Below are experts of layer 6 (counted from 0) of a mixture-of-experts language model. Rows are named router (the router's row for the expert), down (a neuron's output weights, with its number) and show model dimensions 96-191. Each number is 128 + 24 x the weight over its row's rms, rounded and kept within 0 to 255. Numbers have three digits each.
After each expert's rows: a language model's description of what the expert responds to. This comes from a sample of Wikipedia text that the model never trained on.

# expert 1
router:088099158111082144124160141107118122105120127088106159136123147135136119097110074097160100163127158107105123131133137120119127134131152137151198118161121134112178143153142142126145129083097130106149119141060146129112133069132143103138117080144129130135142169125171138148157142139147167130
down0:078136137127168171120133097088160132113151110107126127125104105103099136070095119128121145140112129144130111115172136115161160133147137133134155109105147188126157140142100120102069122129117120134093145177104095116116134170134142141125166128143101122165150165143178086110111111089145145161
down1:132082168136147128153178126124134103150140123172144099101118167120165128154087123132126115155112144129152112163158135123111110109155140134113116209103119124133115162153082159095121135107144128112169127114159128119134090099117130104141073099129103167107106125109157152127156122099140196069
down2:138142142085150104134159099095202116098153104133157094106114143120120152127161173125119132139127107095137142155118130120120121102158140095151127147128102134115116094134121148131121131109155075110103142079136144102131135088157132142129118184146114136117091117108153139089098129099148136169
down3:080084133136169119118104119101099164142114123120127103109155137119109117116113129138142166135144128091115127122123148082131125145132182096154142135148157154157100135157110114145179083128124128104105117130126135109127082128152165142127105122120132118181147160130140124125119187098175120167
down4:121115158133145115106104108124139127164143153169122100164122139061134122113129114099126168117157135127107191132152128142136161090173105121127112085134157131111134115118150187168098144113185099124147118169145083121132116103141144076120189109166132118144158114131103128116112105159164116108
Description: Raw byte pieces of multibyte characters in Chinese, Thai, Greek, Arabic or other non-Latin text, often inside parenthesized native names like 襄樊.

# expert 35
router:121133134108120103112129133093117130119123099134121113143149101115108115125125112106115118138171165080125141125138101148119131108117130134100174119145114146113180135160068149131162121109163116168149154087166133135102124115126123118152123109097128136079123151205128128127142105118096109143
down0:151151164140110131171103149123128084135089163143122155098129098082141100135112100141115136143125118118154145166123125118110134138124081137132163102112136143082128162137113147103148124120146114092117149104115117107127165126123124143118153125178124128124143166123129125102089128166089136148
down1:104107095124152101143080124141137151181142166104182123115112136127156134147119115118137150098151120119172147077181169081141115129164148145112129171116125122141176120087116104090091134127153143126083125155107085123141106132110123145138113178112105139079123132138181119107121115151089137162
down2:166138172133156134125149107140052125089122179163128105154127090149128111136163086157121130128134116185133122163116197129158128141117117153064078101119147155155114169105132116160129125112187140123131126149168124125093131119111127169138125184149117134153141076140125112130165134122088138153
down3:119108136129104107159097147121147129116138138119101164124114114153130123126153135134119160142143091107118081169139134106167140144136111084136138096132113157156112136126122153134142143149118128129089073135165165116102147108142154134129106150145095145146148171161140163103102098100110056097
down4:122091119132149159134143124109156095092118092124105123120137135137149100176176224118140133108119114129142090101098124091090144166117106133175143118102143112124124131109171134135125150127149108111128148094095143112131147143126153132130103152140112134131158108172156149097109114110103101130
Description: Quantifiers and prepositions inside noun phrases in prose, such as all, both, many, various, throughout, and the prefix un-.

# expert 45
router:080118137105056135092158166102121113125123139101079147121165093140153120089041117116155138114146141115133150118141122116129088143157104179171132113172144115140162171148149112121127096130129122105171169128082120151072161121120154109119131093141135129124117152129092092111147140141075107151
down0:137120121144076147146115137133118146124161098153151140143159157067116143123140167135155106127170154120128115087099108108170126110134106164135110130098127108138168129148111126128150093131119173106102061090108125110124127130119153124120081039175149155111122094107131098136093124143135157136
down1:139138095126138147121159117109129136114093154135123110147131174116110124167101091169101138135174131102095138123089119126139121125139085125137123129122101086098094140092141153149145120164137128135074168132128158154153129096120196145129120145143149144149098147159118153100097160131192160189
down2:053146142107126164138180110114126090128140129100148113100115149113138133121148095155107124098124133094087128125115138113129153135080146133114152105154107165142165132152177108154183125152134107136097139088101141122162152166107138090156133171129109178113159122113113146112128132156154133152
down3:130151183115152142134110156148116084101134118120154107151134157139118137073153092127113103124126091136157084130133141110155144138112161123128146157106140125170145114115123083129105161125135115093124119097139132106134151141108129082147148187124114162126111136124120138126116109133156115137
down4:123137157136115108140101148166143111144108134097118122135093140093139137149107173119158144099122136116113112112128122095140134129119130118097119098174090120141119104123142103130127156104125070132128156150135141131138120124132110143138149166102137110117130080121152112166186113152140136109
Description: Short subword pieces inside longer words, often after a prefix like c or un, as in sec-l-usion, non-dis-cl-osure, em-per-ors.

# expert 17
router:142086174096112138123138134160124151109137113117130145123138156126139152106125072108142099147164134129109110116102129111108061146139145123152153119144151086123154148140147131122122130121152147110138125106113166111129116074134129078141104091124151118100135165170154087190092103123121113136
down0:127178107172087138116140123198122111116160158152146168152128116146169130148154135116114160132146120149141106145175129113116135157099118087126086115128123138115147146131154103137097098121142127137137110169127142146142106157147116112085137126099134143099137165134103098154104115108124147108
down1:130142123142131110135142135179094153122107179123127161105165163100152161133152155154109118086112104129121109119123146137131153112152136130156104118101105105169127100137140095136123124127144077118112126134135171122118095115141109140135162115164148102117115153117132184157136082150120111136
down2:095130160115103133150150148093131093114175131095106162131126163130144127153109105141087095130132113101129111131175132124168128132132075078158158146147131110154130152108107124111149106105138128112108127144128129148132115127165126132158128151173130115157126109172122156127107146124093165156
down3:134187121144114137102133120167115107126147089176145148135155131145127172090147122140090131152127128131122146114077131094074146152114106151143140119111136163119131142133101116122067149141125183153083127159126126125104106152108129112114124117163148140144141123168140084141140179152156158140
down4:098165150160139146135087144099093138158101126151106098126138165102142156091167113124135172136134174112160139150117075101110158131171136119126127140120166151160083113093145107088080153127106146091112091118147134151160159093126096151117108145101177131131127106090155169093149123103143092162
Description: Blank space token before a number in stat tables, such as hockey or cricket totals; also the space before years in prose.

# expert 16
router:120136114110110132120146133147155119099194104142079157213114094127137139148101126134141142122168154099105111138121079155135098118129119154113165138132135124108146132151079135123123139123076090128135117120081146151136126112117120094153083118124142144123128159163155133135123102154136191135
down0:129132127184091123111125127133129120145148127079080145116129162133129173074119119139130115110104116161127139146133165161148123129164137181105119143072120144154116088136131148126103156107141167122109132147113140102096124111153080160143132118100118122164105132092133107155146099131126132109
down1:126090137085119125156082147177126117055124152115090123164136118139176154086120142144130138105150123139106087118121120142130080121115121127125086124122102154126115189146117163098106084154154115146131185148135150174091110130159112124141133110109130144145139164170132133146135098103128141147
down2:121171110112159140100122111108147129103129144127133132169122150132102122115182114186102115079098128148128143088155086068118143143066162118117105099168088106111160097111179119127140122176155153157147132110125134125159165122165110178109142086114127126098096143085146139119142148116130143124
down3:102137085149135086180133149105099142121143118110148083153113134151159139150140109145111172096124140104126108173144112125115134119110124113158131101128131092107120096097184123115156185150140164183107118148129104102108124117143123132147114139135117126147136134113141109088129136131178127097
down4:169152157099144120095139091130102114113126111155163124115173100145109120086116157151128148131099120141104126095135125089138106147151118154137098141108115116169100166145171157128146077137173142149122095161141146167097115110148112116129097171141122107124127109121147138107166134115183093099
Description: Measurement units and coordinate letters right after numbers, such as ft, cm, km, kg, °, and N in 38°28′45″N.

# expert 49
router:152134178082089138134140112114120116150164142182149101126153103145126134127109125127121139104120173122133128114115133111122068102130152131149113099120093105088141127147111134109146105135085143106126123121090144132137111114109158101143123100145161126137123171179098116123100151152147112109
down0:120179105094102129105083122110156139167120121137147107131123141096111151096137138147096117165095144141120167156146153123085133090097120140157141133181126123111168152100110077158140120122101164100106130072138082118130138126105160136099159148156134115138130149132134118127132063101110105138
down1:134146069139117097122134054167150082143105161164117166147134166129123137114132083114121143143135066095159149123101167114131146109111143140143177141126081158105130147129150142095101143144132141094131130112085165107153132128191171159091134128151144094144101127144110154121109135105119114147
down2:109121163126140152119112147183081092133145139087115119129160123117160100106112116102113102156151165144135109156150099109121144131111127110095112101148101136123125134097118116103130130094099140166133106157131147142133117114136144105168124128187175116182137157145115170122085142122138128129
down3:159129145139107109112104117144130110095125158165142124063099117108125111125080111130110167137089107077152169085097102115129142117181134138150113155100163130165127107121163133158160117130126150096164113148149118125145161142130128146090144147103125121148090120145097165144159147144118173156
down4:140136114125151154106121177157114096132156095135128118109143127106092149083171151122163126106116111137181160104125166156124140109122136107091107168158102120160075117093147152119121169086133179123108099115111167133130066137133112176119143104133108130129105167103099151122100161145116067093
Description: Pipes in table header rows and markdown divider lines, plus semicolons in stat lists, e.g. Average | BBI, Points | Position.

# expert 29
router:112112122095134169119143133138127138081119156131095146141126125112114134127088140127105145152148166110126074109137134155122090121122112142116125124125122102131115203131088116133152067142090115114131135126122152093071136070127152120128122143125168139121119137147126086147114101122121148129
down0:103142123108125125135111185152089140165143160148133111109120143129147099145133100135100129157113109074082156145112135129120121100141103089116137153138126137130116134127112100161153160114139098105141156104115128089139153089165132180107140132130156151145142096130138129134101108137096127115
down1:126143199158118136083124150139111124136111165137100099141115160128140142127146137140101115152071108174168123112103095137134135164082132148129149130162128131159119107185159092160092119136161113093151128125129118105127144106160090118143124124114095089135111094105095140160146087144156129116
down2:083150145139116120080151169147103112146054070078121127129091076146078087102149143112157134146121127109139106142131113144114129137133148115111089128119110153137121121077130104156108162153120151153103129094127120110177172083131140145171106155142143147136110153137138124142155071088110114090
down3:107160143145114122119157126126109136143130127134170210102121129160113118089133133117080147099152135135075110113141144125067164129192112108140128104137095109108107090083123114125131135148195128149128120132142114101115174170135096152156145098112138131143119126100145118179136143119093163147
down4:102135118090169131098131111127127177122134177113115133150149116131089103182125123090094157121151167129143125096162138143133099174122138149097141114143142134145132152101119109120117098162091171119067128147113149122142127128184116159123114129138100136125142128134128125105073127105143110118
Description: Ordinals and superlative modifiers after the, his or a, such as first, last, most, same, second, in career or ranking statements.

# expert 23
router:149123102110142111138146135146121087097176147125151117141198133138125115123119130131167076109159161105120115175176133164100108125117107136123116140143084105118119158153140108140181147144156128135117133098139102130093142112082110114141141108061134075141166167128098082123095129127126154130
down0:141154140153154156134133122155153131068099115146171148103165132126155158156113173094126130103130103152146133119111100106084131156123080113129108126125131125110084112078052098148110100134203133122125166098143118128095129117146099152128113132113132138145134077116090128118128123120110118148
down1:134114101140130144156168142100124166137145134079142123108137139112131134143137167134150131122141130118125140132167151171144110149158145121118159126115093123117102120101126104120138124119122142098170155101140107141150123108138088164101115060154126139137123160087155120174115087100119096151
down2:128116118139132109100149156184141094109145125132116182099127096088121166106144153119135140108158116165145157121136151156162133113131162118161167153063117140142149103086123107133094115146144134105128126154132119112072142089169110144119132171144153113111136187127080083157146127102119101096
down3:127123151123118167151152172124140103099123074141156077127173126125131146082107172081107098163127096125152159107165132124139125150137135142136135114121102154121138118112097146114070163119176116148129132110115130123137126168066102131099170155096136159085157108148116102116085073116146144124
down4:142126139125152105136083159132119084171143136124141170144186137103095127082152113137103111138122122121154122097167127126154119138132144105097131079185163173135113111135114151122103132128122093100156110145125121140157171141146127101136152130149101138133187122081142143113112154083106120087
Description: Past participles and passive verbs after a comma or was, in articles on albums, films and events, such as released, published, held.

# expert 61
router:080134132089121126128135077097124117128126094105107185137132090146128119099115100120118126102108119133100138105147118175125121078118109156135122143144123146132162128133127135159119062143140113123126125134123120149129145121139129107132144116106124139111141162152104093113123149132135189146
down0:139114146138119122097118108126115131161132126145144087108138158141142144124158147147122139166138124143123150116100079131084108102100110166169091128103124093166146157147162130107134131114138127109107129115096108148133086143116156119126097122132128101102107112142134124125145105147115127113
down1:109136101149125123123170102146099121120122144146160146110154112116116130120140105069106123128131110108080130121131127163109138165093135108110098097154117111098142160147106128104098137135144122130134138090142207157165110127115108122170133158169097092135140115155131103108102086151122139159
down2:089155128099101143140100155097161085145171144130113158122137152108119115100117108174119141120180151113140145155137134127150127123145122105131150124096128115167110156171106137122136154076126132163121136105139125129161126123135105102147105098112157129128156117177176151131122131148159151151
down3:115115119128169119124093091134140164188139173127108175145104080151163079086103107148129102077154163137138119105098135146105146114111110134129126156155110111142138138164132109123133118150121166112132121089114122129133133136144111099146126127141150111126139123154134143116153121171111114127
down4:116115157146145105119189178126109136104150125156164101109124121108119169122129121100156097143127140173146087130135141110122147138122127080148158098143110153106114080072121132118106158157125140128073146149121129163092157158133142133148141156145139131114119148099097104122117098132124109143
Description: Inner pieces of non-English personal and place names, especially accented letters and consonant clusters, e.g. Mötley Crüe, Grönefeld, Stjepan.

# expert 31
router:120123139116097157101142101142162141115157114122135125122157146135129168124107087076154148123127185153126066086131093122133088115127120139133124122139125133120181123140123117118132128143118114174130115148110134117143138144125139113162068127107099138126138195121092140169100110160150108084
down0:123110153167116151160116137084133142165118113147147094132130136126150131147107170115133167109089122152142134115148158134101129136113140093126107144142133142139107127106114128106195146102131101151110092095104147135127124138127141136139151134143138128104114073118081134131139127117106121091
down1:122075112150128142134103169159138173139143137142152159135102119123149145177104103105134137095136102110116093133134116051173105134138106163136182124146116152109144147175113121112106141131120108123136125182111127117087105133158130095173139124162124146135131137106112160172124180092122068171
down2:134107138115131144131139167128132156159103124109129137161154122140112131143114161144118140061167095124110122108158102136137082138116161144154099097175120135101085104135141154127129157134120124137103134165105156113098132141155153104113162133097125108136114130119160082118132123138108121115
down3:129116092091116133088102124102124109147164140113167141107114160112099132077161122142096123106106131144174112140138152138109115136140127143164142106097126141162124119115141100167106128123133117089064152152136152122154077115157138130130126132143145070108151110124127139145142138157096129124
down4:108170143154095102144100088146129163147183142092156156152110127119148069122136152105117145162127158125143116155136117096128161163146120149114131114102122133153084088193120105150092169131132113110110094121158133111148117145168155145094165106119127126139139132123160130123153077103119093115
Description: Pipe separators inside data-table rows of sports results, schedules and lists, after dates, scores or position codes like MF.

# expert 39
router:144137155144116116122136116142151124148156134138126131143110119123131157133127075113142091159144132106114093086143094177132098120069120148157120118111128130101146117174126157133120124101089110103113191131152124171131163132092154128145127074116121137132180132148095142114120095178128127072
down0:207139143125119115143123134143182143091127124157135077097138131165116106096139101162095176111109169153136100091131126146154152100143122126163081160132121157121135076114111119117161150125143107149174126128136120116116095146098138104120128160139160106127136107153137138157134110139136123084
down1:106097113120123095129162139091127113131127131109063128112110114102097160116141143133132146146131135138111143112125118135151154088117087122160156110103134119099135140143126136100121162157149156162112123109107124081142140178142159121142152068116143114152159122125107107100126141154176129133
down2:093173143157123113140128130159122118129134103124151140106132123138102115110151144144138121114188115188105137124139145115144125129106116109134145152114131141126131130109131108117120073114133128069118116101144159133116124071137132173118150143077135084149164134136171154138140115135124108093
down3:126155199166134102129138120148121100120137138100141181117154143112121125123137135127119129108150122138084122139138124078115104150107134145168159113145150123127101129114117156152134141127175123124145101111109075135122137139152126123123145148128152139108115154130170109123142101116071092094
down4:137093126110153079155123087120053141119172120129155113125115138116118143128163142125090135079139121128135112092127171089135144136154149120186125152113135188152101131126137173121101132122140129103069119179157114175111108124112148128154144123160124132140165143112094146105124122166131124113
Description: Final words of sports, racing, military and institutional names, like League, Cup, Motorsports, Force, Championships, and asteroid surveys such as JPL, LINEAR.

# expert 42
router:102137142132081174118121129093158083141117118172130145144114115145132119125104113142123107105152153135111131146135121130137056118144105146108135134127134123092181164123120122127131073143109143141146113124138157159088127104124157079141138134134149085134131165128109108167144121141119118111
down0:158119155108100093093135152198105127126121117106137142117146125141110091112106123126139132205115142136153124143122108117144119150126157139132076097096101101168123113120154125140120126170081129115082138126098101158128172106132127150115120118136121144173121119112124192155114118134153149133
down1:131120200179129138127132138119136109123129087117102144131114159111134192143122118175177091158130158152134177096149122108133134099126131122116137113141129185114113138102093153103149166091139150150093111125131171154143100113149121111094140127160099144127116176131140172145131165112141094119
down2:089161110133129128172143169117096130122121087120161136124130144127142121159130090132091148126142095129104100132108169140172158118146151135132120160085177128167176078134117099106104141118101118170119110146087080141136138172142115139135125125124149139153132152111172145130134102146138131114
down3:110106081143112126128128098123163104129092108151118152103128169159119115096148131112124074116112133083137138173130148119124120144143108147137108148132082105185101120145107117092112143144152140155145125113143157090137167141098110106138126113076127131136135123184169138126145105115123148096
down4:086144186105168130134087142085081136119108152108131148121147157135130177140138144174106139113139123137089135176123109131113089149128117123115129122130151116125130128169149149177127094129133094124154103124138122173154141108108136064132147085123165137142125133115126121136102134133170132129
Description: Pipe separators in tables, especially election result tables with votes and percentages, plus taxonomy rows such as Animalia, Arthropoda.

# expert 57
router:109081163136124174099148126108139153115149128115127094182150136156135108067118098135135144123116144144114105073178130144134101101078094120118139126115119115111129168148155113166138128085158117149162112125083136121139129136119115108177103138114081135096121099188144115086151111136111139097
down0:145084135125117125145158086163177118126104134134118097100080091107165099133162174131117115132126076131111093125131105113139151114129140125132142104154094133110154157144134118115157143177124125146081145104112131093108157114147100140113072126148093114097124111164111151150163165141156149157
down1:166084156136133145115136178120171132158133130105121133150159154110153134104127141130160151148147114195154131105123055087133100114115146152154113120152128105130092126097093082120097148165141119132180137141142122136147104121121135129139122115115144155117078133105141111128097121110136142147
down2:124171101147125152141112127138098163085103121102138124119107097131131129136121158098130098144158116102162174115118149116113123117148147123125144149129121121141119122136120138121084130143123137149114160126144106137129170125154120134092089136076149157181145143115133145166120105119105153159
down3:152140129105123137122135083118158131143176124120164128095132124143139101161128117123154133067133140078097110122104144107112121140125112117150108139154113154135150144134145126184119139130108143107097125107133140122133122109109091133104119145107150107153132141099162107140138093150097117161
down4:132110138074136151173097090153092158128146137152147089115125125080122114118120151118093126125161137136102114166134131103116145146139171107141155170142155130114122114131134109152124132131177118124105161162111105114101172143131135172109136134144108117078110137130103146077123137136141108143
Description: Common English given names starting a person's full name in lists, tables and prose, like John, David, Robert, Bob.

# expert 36
router:122100150127141154132158108089141101114110122126129178128115144134088144119124116111148128103124108141047115117173130138141121119118112128093117092104118135121133118145143194151139090114138130127151148096132128219130158142081115086134146097126115137111150164136088102136141085131159143114
down0:110097138149118143120156123137096128143136108141134159138128100131166174139079137111154122155097161141163093140123149135118169150114087118121111155110140109135097119146120108119161079103182126186136121125084119141109122160104141156142111133105112125105129126123132140106146129100117097104
down1:112132156079097111122122160100104135142110105164154092117101115117107149098143135154122130160111159160125103118169193119113128144160161069108129092132147172147123130123173101117130107102179154158104101162158147116154096101112093148148136113140140155149122134115163124120101112131099112159
down2:111096103086152122126102163148128156145105164137136142107136143134159110116098130101069144180141183116120131126116088100146091141123129148108125079137106148135072141139142166132134135128148076133133127093085160134109113126109147097135123140116138142162134158146119125158098119123122127179
down3:124096093160103148113157099079147121128173104129094140098159144111145108087110131136099108135145162117187130114129140171111134122100106163136124123132125123116146144161114104119111146151089093123114148112113133134142131157159124159112127109128111095130136135165167136103187166105145091139
down4:138144139136098132139076127132143139140129116106164106111120183142109134136151139098144124144135138126128124128094126132152094100161136127142124124114146131148125145127096137125123139179080131129145158133089099118193123147168113106125183114069156090115093097055104088105138165126163143138
Description: Single digits within scores, dates, statistics and list numbers, especially tennis set scores and table numbers, such as 6–2, 95.

# expert 55
router:089157123097127152100153143111153127137127066146119111121136106127098137087125105089122139156153160117105141146118125145107093092080092143134142122115101101113146132159102165121161099100148125171147166102111159129125134150117120133145114119135155105094127149156122135163176095151104150115
down0:145123140141126120155152068110144110148103142114095189118155088113114078131124130131152139133131115128126154133110151102146127151134130107114165120129143099142121117142120092123094118116096134146113103161126115140107101149091160107114153153144086153117134138151170094150121152141122144100
down1:144095132110115147116122102139146137120125138118088082168135097143126117155087166114139131188120119163129091070176089125167120150119145129089122087137104092165122152109151113146150142115158107170142148150140182113116154141156107099097090146097142140123125132082139110106110130110121100113
down2:101098137118157181117135169143103100125108103106158087122168125141083131099145144123114137129093154098124135124174109121110193105139088129129146116133139153167098126115157152150101145163113110135132115135136116093124083174141088160111149153105160148112109140120144129124120092125123112130
down3:122165127164141152158096120141113148123123126108093149128100098099120143120126134160117109142125128141107163131105175141168134160147142117161152124161114124104102132124176103053146136113109152130132157105107114139154095144160091128117125126129184166170154163123119139136120097131072140114
down4:150151114144133132099102151139121107142114111125125132107126151136128107135111183138123089117112120147114159132102135130084113131191144130109143108153133168120103137150145125152144130100090151126129127128114103177101125101093143123139163113113138133143151163097116176092090098080149175111
Description: Numerals, quantifiers and descriptive adjectives before plural nouns in biology and science text, e.g. several strains, small flowers, Three males.

# expert 60
router:081141129132118151133187130133139106115119138104092127154115143140113143125122065117151123139179143124065114136144130111126105118136110136084152112136157109115160143140128143136164099104101115117121135100101150133139144080117123095127094117081150108100137128119149107134111085156135150109
down0:102155152122145137110114146134111121173141084107148111116100117132133152120112142148188141171122157135124105152128130135136119090129132093086086143107161139104106071143129158135141109099183143119102100156128138128089102126120137127128156156117145180155115107140125200164137124126154103182
down1:107132124128114120135143114123172124142129078143142097128114110135125106130100111126144121129170119109127152141127123141114133162077111064139189122166092194143112165134107161096131133131091123136099142129125083131147112103166136148141139178112127146131115162110117169107111186138140118151
down2:107084142111158093118126144130125107150128131124122103151132130126117127166136118131136119115134122044141114160142105098108150189122095147124099137138139097148094135143140096098126102167092156113111141117157122127118147093132124146169153167179114122159162084100126133131111144135143173174
down3:117124092136099138101125165178140157147114148082111102120143125144141126164097115132140116134152138117148120114129132141169123108176101151112146143110090146098119154119150109160113118129139110126090077127122126164108111148136126109141159120170122153127114093140149100147168067102124171148
down4:139099100104154105065131134139143137156104126109141132139133120125074110148077157148094131192127130126134140136098121151123118112093136168096105158148134090151094180120146103151185144153113120122152103119102143133154102120141137132168118099161116158175116107152111103141161177142116164126
Description: Space and first piece of a table cell after a pipe: vs., decimal points, digits, plus signs in sports and election tables.

# expert 37
router:079153129097095116137127108133145127081124070148066161114102080212144151145109072130141103107143125138138146129121148160108102117101107152114147127116142149113126107122114114127142069154156111108136136136113132110115144101100169124143123142075124132141140158116155122108131168154087142144
down0:129111112154136143145085144155136185119135161135086126111160080133125137127138140112127132139142120110148132199086113087112114146148146156159150176130137151122147175141068136111080085140112156157124140121086097140134108079144125129169126107117122129097119153124132118120135168116145110116
down1:085158154152108118107136089107118145132097137130131179111139143126123092136131150155082126150125136133135143155168115109125109123129108121079102157165138099133112139138161143141130125139136147136137100173147137116188140187117137066153110133116149107100130124156154121109121158102143121090
down2:134148164129135131135114181131122086088141065160111099147138121096158108165169160132121101109122144109144118142136143171125124145114125087134135142131108133152116112129115115111125100147145150116111082172160113188104132121157104113107111122130100132133110126098089118121129134153116129127
down3:167144147109093158130085163147071129118097121156144113115122121087115166114184156122131108111106117124106104103134129124134138115119092104167165088140098094107177124123112116158116145121121122124116127120130093100128110146128155107124073138099116111122123125124143088147162117104134144160
down4:114051134135155150145119108120102144148125124132105112112128121159136084139099137128160126141125160097117124082109161183138127116145165129129098100083109140151162153103095125171126117163118160141154101083102139111120090108161115101137133161134190065116139103126152140165161129120172135158
Description: Short word pieces right after a capital letter or apostrophe in proper names and rare words, e.g. Fiske, Tisza, aisles, Derrida's.

# expert 44
router:121117152140076145105148157117193114145136083159134147124126143168103172121113112076126132122134116138111113089111077126118117142122085128136162132121092134113176129136114128145131148116151097163130117144069135146141138133121166138143121133121138082088151129123121135183121125143154122062
down0:132176100114138160140103164088117120149146128109142157124160156165113137114099125093132091084193123164094141132144133123093121093139153162150096094124121089142145115145117141126148118147145115097148100100138140147140134186123195127139136120140158147091140116102196132091107114137116094102
down1:114112098096115131106152125144104131116144088140131145096148113149098118096126117109158123087140126101153131173119087156111119145142138101146110152072162153173097132119134115108133111099117106158118127169142130111121149140147177138136131108121157101124116108146156190172120152089095112129
down2:101131164152109110145121127134100118139127126151130127118134122089165160167120126102154177127109147079128102096149145146146123106110120141100122121130154170107099110077118111145114132142081156116112124164101144117143175120107145162084114100114151132122083114109144098126136087142108163183
down3:100112124101134114170144135086143161110134084146165111134132163088116142107117133173131119113110108132094130113132179118158104115129108094163163133097111152124138119156138131104135123149164161169151119103116055099146119097163138097148110138133118120137117126142130114145158125107083108116
down4:165146143100111130115124143134110138169171127144129118128126129140124106127108170131169118118091182185103156092144144160155086144109095109128128112084108158101051157128147124158083129138093134148109153124169124113126089147101125129130145120103056140134142105145130111101157129101094125111
Description: Commas, colons and pipes after Latin names in taxonomic lists, plus Latin species-name endings such as -ensis, -osaurus, -inae, -atus.

# expert 59
router:115069159152099165108116168146139127129127072128145154133123137119123136114137129119172082140157125116115141101147119132125065117106157146117135144103124099125182134128114167125121144130136147108115128135126135202142114109141121062117144113119104123139170188166149104148123126128114111112
down0:100101153107141129120097139160107128109145128121128146114140158135139110088150100125117097139113140091143047139140114084139166145107127091167166136117103145138191118123107110098111121114118145090119151133138132131132098174164128139133130084135134120144078153084123143149132115113107147117
down1:126127077159130122159082123130136115151139148124173134105126183113154112113106128127103168129145123104074116133137083087103132117170113160105102135130145149172102126108137138137091094106143109153111138106163151139145125126119112154174121111146104103164116121109127146178137153115116149146
down2:135122133147146132120132098160153136148143153131098118120122121110125101125091134136168073122138103107109137134091095150125127175142142126140109120106128107122152121120165126132120127102138135119146144148115093055171140093121134130126119124135126109140153134123138142182128119116136121154
down3:176133118107120132114096122173110127103168122091147149116134097096130153136118162126140171110128097142179115139102125117130133153139176134186102143127153098115103166151114132127084123178131148094147137136154103094131096137138118141130118143124130110138086152150103108114097112117128062157
down4:121137122145104097153144126146161118141096120124114155132160152105117104101190151143124104162134109106103083146133158131138153079155118115149091104100102107164119086131116091119165108115214147116099129129137144138102123131151167164133150133111142136128121115111138121130115147129124103101
Description: Blank space token after a colon or table bar before a value in infoboxes and results tables, such as Born: June, Total: 73.

# expert 5
router:137119122147107117120136127141131123126191141133103140188116139130095150129122126091140114131134158108150130135106117116086068103115129163156131119108098131096170181158108128125132134112085123147102124136117132115137148077115112110133111106129165069157125125160164106123127104141118132094
down0:153127122150135130112073163129139103147136152144131121107161145147147138135163151136132154138110104116149095115118151116160133145121126117110109184159147173138107127162099121112137101130142144120143101128113159127102083190117091110142107128131130143129165102136104141085122153133095165114
down1:161078108140129127123148119110137149119153093127148111142119113096125120149120108091145094104167112134117137095148133149188125123140126111115077100129127114121185133131129084133157178131104133113132108142107131142123121126156153110174127116130106119105112124173150165064119146109163160131
down2:140119114162148130146145097136128154112127109135164085147147119148061161090130107119133126141161144122153154098152133115148089116116129127144074157142121168117091148120138114133147115147181150129128130129118107129118126090121171122101115144122111190102153116131146119124138096103128109083
down3:111137204090108141144119146083136158160114089129113113145130075067113098127103139144098129087108107131107147158167161184126135103123109087147109146131112148117130107088162123098134186114147112122165099129118128149144107146169105161166086138122124132114131118114106121116172098107116152145
down4:145168115150102141118142134117195076108080079132143106101111134128141126138135098177137138089138138147134118111143159095148143130123142106106123131187170100130096116076085097114114085123117139111166119159117144104139106162102134169150161079116122134105111092162133124101158151095118118097
Description: Opening parentheses, dashes, units and symbols next to numbers in measurements and infoboxes, such as (9.9), km, sq mi, mm.

# expert 25
router:136129148135094133119160148090122146091114123173141174144159052117104120100099115142132084135111131128108140145166081144094116136068118117112104096118111151111157171134146115138150061131112145111111136131143133149074141139084115125149143102141121091132124125151120125123160096141120156130
down0:162134091092142126128138101122164113117132157098131131110184112105117169141111100148107127130112110143135119091133157140104169159149129115162146139126161103140117141146121104139134130125152145137135115127105124130103099130108112122148119112166145098117170154174124183160106115179140132082
down1:121127112131163136147151126119119128091150143178142114138088151097119084169085124133134175105102165133112097131126123104149132145118121157132131117162150140145133114118141124126096143162097112148169145107143120171125105120092112102103153131191118082105131107076119129110104127137165121190
down2:136118129154175137104073133161118156112131118083144136084151144130149125157114102150124115092095131149080100125132133135093173111132150101166122123121145143143143108114137130116095109157124110107092138155132119129118099165124129117117093082149148106149113150085102127091147133120141120109
down3:120136141134135102121140125158109116151123135075133134151132115164127129107184128101085137119118131125162165139090155119160144126150138134139145118108106118125087100075096141157090124118159115146117150117134109133130175150167154148098131112123135181129126095092094120116099116112155068122
down4:141096162123148170114105143140115155112117187140093102066124102082117134112122117142143113135103160169120087124102156096113117105099139095122132127117127167148130136147095120132129151130136124100128114123125177131127139097119108168120167130147153158113121150130110089170097170070188105099
Description: First digit of years and numbers right after a space, parenthesis, dash or dollar sign, e.g. the 2010 census, 1974, February 24.

# expert 11
router:105106105143126150125168150094135104075120097110135177148128108136071140078118127122169116131136133148086100122161100145131130103098159124094125110138126136079140127141122161145120080123085132129152119149143126144079159145097119081161134122127137110103123141138122128119145087147136116111
down0:140110166079136132151109107150149147113108183119086123107164102113108118114124125162125118127144131141152169147155161105117151148129145092155130173129104123112134118122113078168119112090139105120119145118130180097111118106125158151153132108140112153138132063130144148126133122096101113109
down1:096117128122134118117092128111104089131158141094124080147081156100147123141146136100140135104151103166117151101124124135126126075128140180102161127130109116099129121154178141169104123149108113155165117148092099137099137130164123161109138143136159146142157135133116096127150139108127125125
down2:155173135146088126136114141142099111121089134121130139137135151118149147161109147135139141136113134116167107095117101137166146137139112132154137129113129101131093141116129139084122085073196098129141132130139120130146136178101089138100179118099162144205119160085128085118102101114136142145
down3:148122128132101094131099125145176104131151146101128159144151133148121110112101127113130110112096099123111186123083091171124129138178120150151171162114109151117090120143120138150141161108108162127114066143127117139108133124120116117110180172130170118114134142133140119141120151130151111132
down4:141125096108146136094150080104140152146150098133122137126131156132106108135165074178134108166116147086150174138105109147107145125145102130108146174106136114135149118133132107145128180117099132106148078120127106132129121109097155077158158170121165090139150116132166108100157126140133146125
Description: First digit of a number at the start of a table cell or line, mostly 1 or 2, as in ranks, years and seasons.